From a checkpoint of a small mixture-of-experts model trained on Wikipedia.
Size: 13 layers, width 320, vocabulary 11272, 67.4M parameters.
Experts: 80 experts in each of 11 layers, 8 picks a token, a sigmoid router, a shared expert of 64 neurons.
Training: a variant of Adam for the experts, 1816M tokens.
Below are experts of layer 6 (counted from 0) of a mixture-of-experts language model. Rows are named router (the router's row for the expert), gate (a neuron's input weights, with its number), up (a neuron's input weights, with its number), down (a neuron's output weights, with its number) and show model dimensions 64-95. Each number is 128 + 24 x the weight over its row's rms, rounded and kept within 0 to 255. Numbers have three digits each.
After each expert's rows: a language model's description of what the expert responds to; "gets" lists some tokens that make up at least twice as much of what it gets as of all text. This comes from a sample of Wikipedia text that the model never trained on. Tokens count by the router's weight.

# expert 27
router:185115121107157140149118126130155071137156056169158142115125115087124092104160102164133064146113
gate0:176157134116106107141133097152131126108138165135181163129109116142135158104154113136090180145130
up0:132127160150122133090103122092119123128174088131074137119125143146094086130150100163150156086105
down0:123099143139148113133154116124117099103134114120148105132119115152116122116128151108135076133166
gate1:159140088096099062121137094103084103149115085154121149098141166144091125123132137125135116130112
up1:112128107125160109138098134134112125111160093104123086121112151131165121155120125131149143119150
down1:141097115105134136104111098185147152137104135141154163136140121101130113133169144144130126108080
gate2:152119112129128129109109164111114115125132115096128117181131118149102172133168120100111082105120
up2:067138118105122158106155098110095115111126143092107103095079093112098119168166134109120186111114
down2:104109112109101143135138099112125106068137128134159145129117102125103122088112100144137089132157
It responds to: Table pipes and spec words in infrastructure and equipment descriptions, such as per, maximum, standard, each, average, with mm, km and gauge.
gets: "| ", "the ", "- ", "The ", "(", "a "

# expert 14
router:136115114086181157083097111120125101163162113108156142121135129109147102113109145113143113100099
gate0:150112154096129119089155180095115110097115108105124155144099150092102140055116116154061110100104
up0:128114105120096156128115131112097179122142143139116100123109131119159129139077106131120116137136
down0:131153160126136139131153150152099115079145155123142129141112161150105120114119121144144140104126
gate1:087152134105119136134123080134116158130165116077113117105115132133139107190129138096106141129092
up1:136084108145141113116142181125156119092123142105128103122148130099077112163166095131116087082100
down1:141137171158108172133101131103133150123183149169085126143144130132130108151087078162141180122119
gate2:133126165101153125107141142124161140146121166139074124108146179152105118170106087179103145126124
up2:185134127173099105137092134079141119100168105159179119082091098087136102075135120089144076121105
down2:122129108129119153129143137124152136115106121142145123142126124086125132170132123143151122145160
It responds to: Time and narrative words in historical prose, such as century, during, became, until, and "the" or "was" starting a clause.
gets: "the ", "in ", "was ", ". ", ".", "a "

# expert 55
router:148163092118200126107080104111144139113114086134157104116147131094114111142116124147136124120113
gate0:132089120111166202129141113124164126111112103121182125134153112082163092127117138124151090096113
up0:103121156151086084138126113116117104100163182138129141110130145185166139152095136060119157142142
down0:131146144155125144142128114112146125135105175118100129103144161136146118117152084147130102143183
gate1:092137120144174154123134102122146097143134097094148133128143078140151140145118146148125136155087
up1:115133172078142140169149127155132153136162091115136136108133147125161137135130157093153125091123
down1:121130116096151168131122103145153102119117151086137111116129129139117145129160158108129114098118
gate2:142137153131163131133110131122106128093120150123134170157157160087116118184134148139113135144148
up2:123113151134117156129137159124126140114097109181166145102131109147085140150157101071138101110127
down2:109121143154164119107121123161066127132119179070103124133139144099141134103125121112114128118105
It responds to: Words and numbers in demographic and stats text, like was in median age was, population, Density, votes, yards.
gets: ".", "(", ") ", "% ", "0 ", "0"

# expert 32
router:109101114081132124121144111133120090133142114087110107084134135109101119155082136130126077114107
gate0:099119149106137098150154122176100137121137102122116174138087108087120153123151116094135120161121
up0:110114120168116144140146086123082082144126111150138103140133120160101117108128139119150130120119
down0:130134128149121136136178131159133165127143161122132124086120150144154102115124168108108115139145
gate1:128122141136130147181178115141129125123147133138101113123121136115118127130132131123127116151078
up1:140148139098079134124146095095130129149112104145109151106197133196095144141138140143140159111098
down1:120142117129136114122123142156156103103151100139107131152103155112163103126143142120127152138179
gate2:169105128187126165137152129162116180162144123130103131112090144130142087122118105155131183147133
up2:185113125135084101103146142177136129141106144136142127131113116157132091154154102135134157137132
down2:143109151137132136091085145116142106121122099112135134099153107101119134156137100093154116124115
It responds to: Connecting function words inside ordinary sentences, such as and, to, of, by, without, must, mostly before the, a or be.
gets: "and ", "to ", "of ", "for ", "by ", "in "

# expert 43
router:130116131112192096136116147129182096116088115162147132129117159121106103102106157069118131104121
gate0:137092108130108124142116118118101116115123145130165197143127094130078115141171148116112103121142
up0:082173109110161132135135113156122157125168104071123106118132128134141131113069126132095144097144
down0:155125111162125087146105141129111153143129109165100141137118077130157113122130124141134128133161
gate1:137137131128116120107135124119159122120164120163123141097071087122097149120116118100170077164158
up1:106113146158132130122142085133163139144105163120108135111113142081139115121127145126152076151151
down1:138125111131114161128162126087074114154159125117138129125101153120112126114125136127170095129139
gate2:120135164111184137126151110167088091156114079148138144143125115136135102115181154105154150131105
up2:140136170119117150116110086157118124140133105149129123145165141133157137107087126114126121153117
down2:148083076115119099157137147109123146164129130124119137154176102123089151163120121176153148117124
It responds to: Decimal points, commas and digits inside numbers in election and statistics tables, like 37.54%, 53.09%, 2,368.
gets: "| ", ".", "–", "i", ",", "0"

# expert 34
router:134094128042155144112110140141128107157132124107160125127148104100146084125091104125124125128116
gate0:106118144147107128136111113150141137144043116075120124149119105142128129121077151110159158135112
up0:139105115123157108154125168105087150094126123137142155090174121160113148128120136123108111138162
down0:128096125117144132145120132134167141128126114128102123104123185124178112073143054127132167116153
gate1:110107123113130160136074139167122102122156158140099119103132140142103116088087131108082133141138
up1:120139150073141148144099148125128127135130121169160103157142155133085088151121152156100140148107
down1:147136072123149144122170094165143176112088145162128162125146160101120169110134124140124100135129
gate2:112139144116179122164097130120084195113125116085137122145104126073107148137147116100091141101107
up2:089134157120161119151125136071138162129080154119175081150105108069144168138114100148119142116133
down2:092129148162182127151146116150116111127139114100167161105111135157121113093111133132149120106145
It responds to: Common prepositions, articles and commas in prose, plus Location fields in institution infoboxes and research words such as about, across, research.
gets: "in ", "the ", "of ", "and ", "at ", "The "

# expert 26
router:118117076092148133081094128147110114138159104113095086075191141129166118112143126144168130078095
gate0:130134104127104158126089102139156153115144123188109180091144086131138144151144130142135162111133
up0:112136166099123147155135155137157104153097142096139138116132086066119111154149124140143124129101
down0:177152135104104110125130086116080154097102122105105124183093116169159129146122091126105100088103
gate1:079113133127158133142129073123104135079162106143165099158121100136141125125122103134107123086169
up1:126136128085134135136138067158126158135153139118112098099174136114147102149113105106145143139150
down1:161141156145136128124113142103124133077133129158127137087120145092170153177138112126094122156147
gate2:099127133117114139049093145142128103179116157114119107140163117126142153132121147128132140132078
up2:129167097171145123126059181130150137140104143155120090114173101149141124104130173124100149095093
down2:116158149150157146151120161114102184135091122151155135123150114130150130140123180102135124055155
It responds to: Prepositions and "to" before verbs, mostly in sports career and season text, such as into, after, against, plus score-table numbers and the "ld" of could.
gets: "to ", ", ", "in ", "for ", "on ", "of "

# expert 18
router:125133119148145178115106136129124136139145127139112159109162140123161138086117170108140094135076
gate0:137151107161138144091106148119182113118163125177155158113156123140117104078101129137108127114144
up0:177165165132119152095098116081118126115131144156120156109178133160125101110089155117081140113129
down0:123130115090156151186136115148137136127103142141138114148086137163149136157148140103144148107105
gate1:153134130125112119162079135106160085088158134143174181115158110124094087082140143120122078146171
up1:101131127147158088114144121109084152096133116146156153125108144158140098116135128088103146125117
down1:115109159098135162148131145123128137139122114117139097130091126129118134184101119145146149112198
gate2:153132119135114134129102142099101152104055148109160138123144103090152153169098160127124105119075
up2:187127142114117125140120087142089103158142108133165139110100114142084142166147124126147131142113
down2:116140075139208070116124099133129108162132117115159128107128123111155105115145140134093163077105
It responds to: Wiki heading markers ==, ===, line breaks and table pipes, plus sentence-opening words like Although and See also headings.
gets: "==", "===", "\n\n", "\n", "|", "= "

# expert 63
router:136096109114185113110086109140144100109144087094135110138127133140166144144112138156175099082103
gate0:120117115125165123083129133135114154152107110122168116162133133137143151132147141118107137135119
up0:091107153133186155116140136173100156121147149104143097146162122153164147119131161113136144126121
down0:112103143151082161138132124130124120149125099150115107130126115082127104159120091148114128130166
gate1:107126174141105116122097116143143088108106116105116114166119135152147150065206107129149139124130
up1:139194147123124117137116163095175130126117117115142098137137118106156129161154138127147144108089
down1:100121098114129095127074078096171094125154121113134101142155086071133122132147110152130100100093
gate2:146096145161107136141160100115142151200143137117113124135132140132147153154104104100133103091127
up2:141134146098091119142128158091123128120141126148105106137109099150135100149132097105143151157126
down2:091108189123143162143122155093126117121125150105116158125123112166119154131114152161132121150119
It responds to: Commas, parentheses, semicolons and clause-linking words like that, which, because, due, including, inside lists, names and explanatory clauses.
gets: ", ", "(", "that ", "was ", "; ", "), "

# expert 38
router:166161158106166156083127163148131128144133127145129108116145088095129109083148159127132081132116
gate0:125120095102138097098138147165160119091130101108134118088127112156095139168157133147132168138127
up0:178125131116136080113157145149155109109129116141139112129135093122099118088077103129155110122124
down0:130126140141091114126137144113110137085106201170149128111086108139112114130103112087148108152174
gate1:091159173142088148131159118115129114089163152155106116131179150107141134109125110135130162160148
up1:122150130132127130093150139105137120118123128161128128143104111119126112130158125139149130153161
down1:109115142132074125106118101143110117135157109123122121111103134110139138154104125059146116120126
gate2:141132133172115098132094100140125141066104122079125134145111155135115107150098180140122103095157
up2:123128136146101133177086136091114138140128120091118120127128164123140148079109152138091163079160
down2:119108126099065170119108073123153134121116131089111102092140148136156092136117162182115074089134
It responds to: Colons, line breaks, pipes and dates in infobox-style field lists, such as Born:, Died:, Genus, Coordinates, Country.
gets: ": ", "\n", "|", "\n\n", "(", "="

# expert 31
router:139104135057164139095142153109115092131132106118116101121147142140127134127121126114153136119108
gate0:122092134159108193113139145127107091104147142122149123103107125137157083130112185122102119132136
up0:121096114086092136129095129123116078146141135123133167149151168127090121082126143107081104132135
down0:162144139118109125130134145132104136105107091099083138092119177106097138144114075122054096115138
gate1:136106120109134153156146124163145081138109125116093104112108125157129152124095126138131135154129
up1:133093099098110132153141120119133137090117134129157149133130142144150175134147174112111139130118
down1:114102144159161117137151119151127126118128158161102114147131100111130133122128141141121136109157
gate2:115135090094106129084147135157116138089138124197117148122143170115142088152111087160139135126108
up2:148131122102141101134095107108153136138182107120140114147133138125160129092143167092154115113143
down2:139148094121113123149116113153114118127182155116134145122089124172164100098118109116181117128123
It responds to: Function words and pronouns in film plots, reviews and quotes, such as you, My, We, love, tells, the, comes.
gets: "the ", "s ", "a ", "to ", "his ", "is "

# expert 47
router:158135131114136129094121155117078120084114121177123131110151100102143139120109123049100124139106
gate0:155169141160121123110129141092122181081132131150124139107115107103112157149080118093096096158147
up0:097130134144120119122109122125117132087123088103148166100120149128123119125150146126139091121164
down0:150138114117114126140165168122176141132121103113144115124103129160113108146113182118087149102121
gate1:164113120143104127078123132087128134121105137126131131147101162143115151157128155082129105147152
up1:141170145115108147134126105144144155066117126133135139147106152137113149092118095096120159105119
down1:121119129159123105148123160121171134155114106117129107087164135096142137151149138084160129142142
gate2:159114144143127118150124105143090149107166136117127121094151101093153128120122123146096174138110
up2:128130081129147119145119140127133152131156119113133128149115131130128127150127149153115136132120
down2:183140169147166178141128135102088115141106122130094109124109109129125174168107150141081124138164
It responds to: Line breaks, blank spaces and table cells in lists and tables, such as Totals, Source, Date, GK, Yes, none, See.
gets: "\n", "\n\n", " ", "=", ") ", "not "

# expert 30
router:125121105123175158152122138077145142111133101108119142135118074078145123103124137103174105123086
gate0:128146130097124165123106135133147100150138095106144113142141149141135128169091138169118123114122
up0:148168134150115117110124127132093105123145114142125118148111159139117148112114135108147164157103
down0:141151111126154138152106122128167140131158135127126122141121153106100118123123112138160151125139
gate1:125123087097113179122155134113160112147110117136157145105135122121152112196163158133154130154103
up1:129123114132151191119121116136128134136144134142180160118130127077128169157155114137171142136120
down1:097126120130142126105097150102109188130167117085132093151142113127120127108080142107194096134121
gate2:153120125130088166121105135158106134100085134135138139129139132137121166103143152105139150097128
up2:152156129095125107124127145149138110115081178094099104109111138132136098136091133125142106135126
down2:124122144089184150166155149104147120139134100151129180132088118148107155121104160151159108174122
It responds to: Table pipes, dashes and colons in lists and infoboxes, plus biographical cues such as born, (born, Personal life.
gets: "| ", "-", ": ", "born ", "(", ". "

# expert 5
router:125099145080146154126108118110149097120121107102150136134155099118138132129156141128099133108110
gate0:118146116173146161137138114110099090137120166140161115120158102112101135134143128112160086164126
up0:142140093104106088155120054129153116109137117151131117159093147116143096130132109141112149153159
down0:125139157141148140169129131150088095143144108122152110121132109140143109110130133107106121088138
gate1:095112147143129118174105157071175130096159117108128154162128126118109112086156129116123120124145
up1:137097116125143113067134133127069148113123134148078133103126129103105115126095100094124090096153
down1:097129144115111134107098138154160113167125138084127185131076131130136114179139130155141074141129
gate2:157167108130144113126146133129095144098135130126157107151086147111127134106151137137113106128106
up2:123151118152108136123109149149107122127123158095143153146092157131147100129166157168105119104140
down2:160076166143119149149119128096126161159103084118148109112134136126142122093093161164142168142128
It responds to: Subject pronouns and head nouns beginning a clause before a verb, such as It, they, who, This, Map, the art department.
gets: "The ", "which ", "it ", "that ", "It ", "he "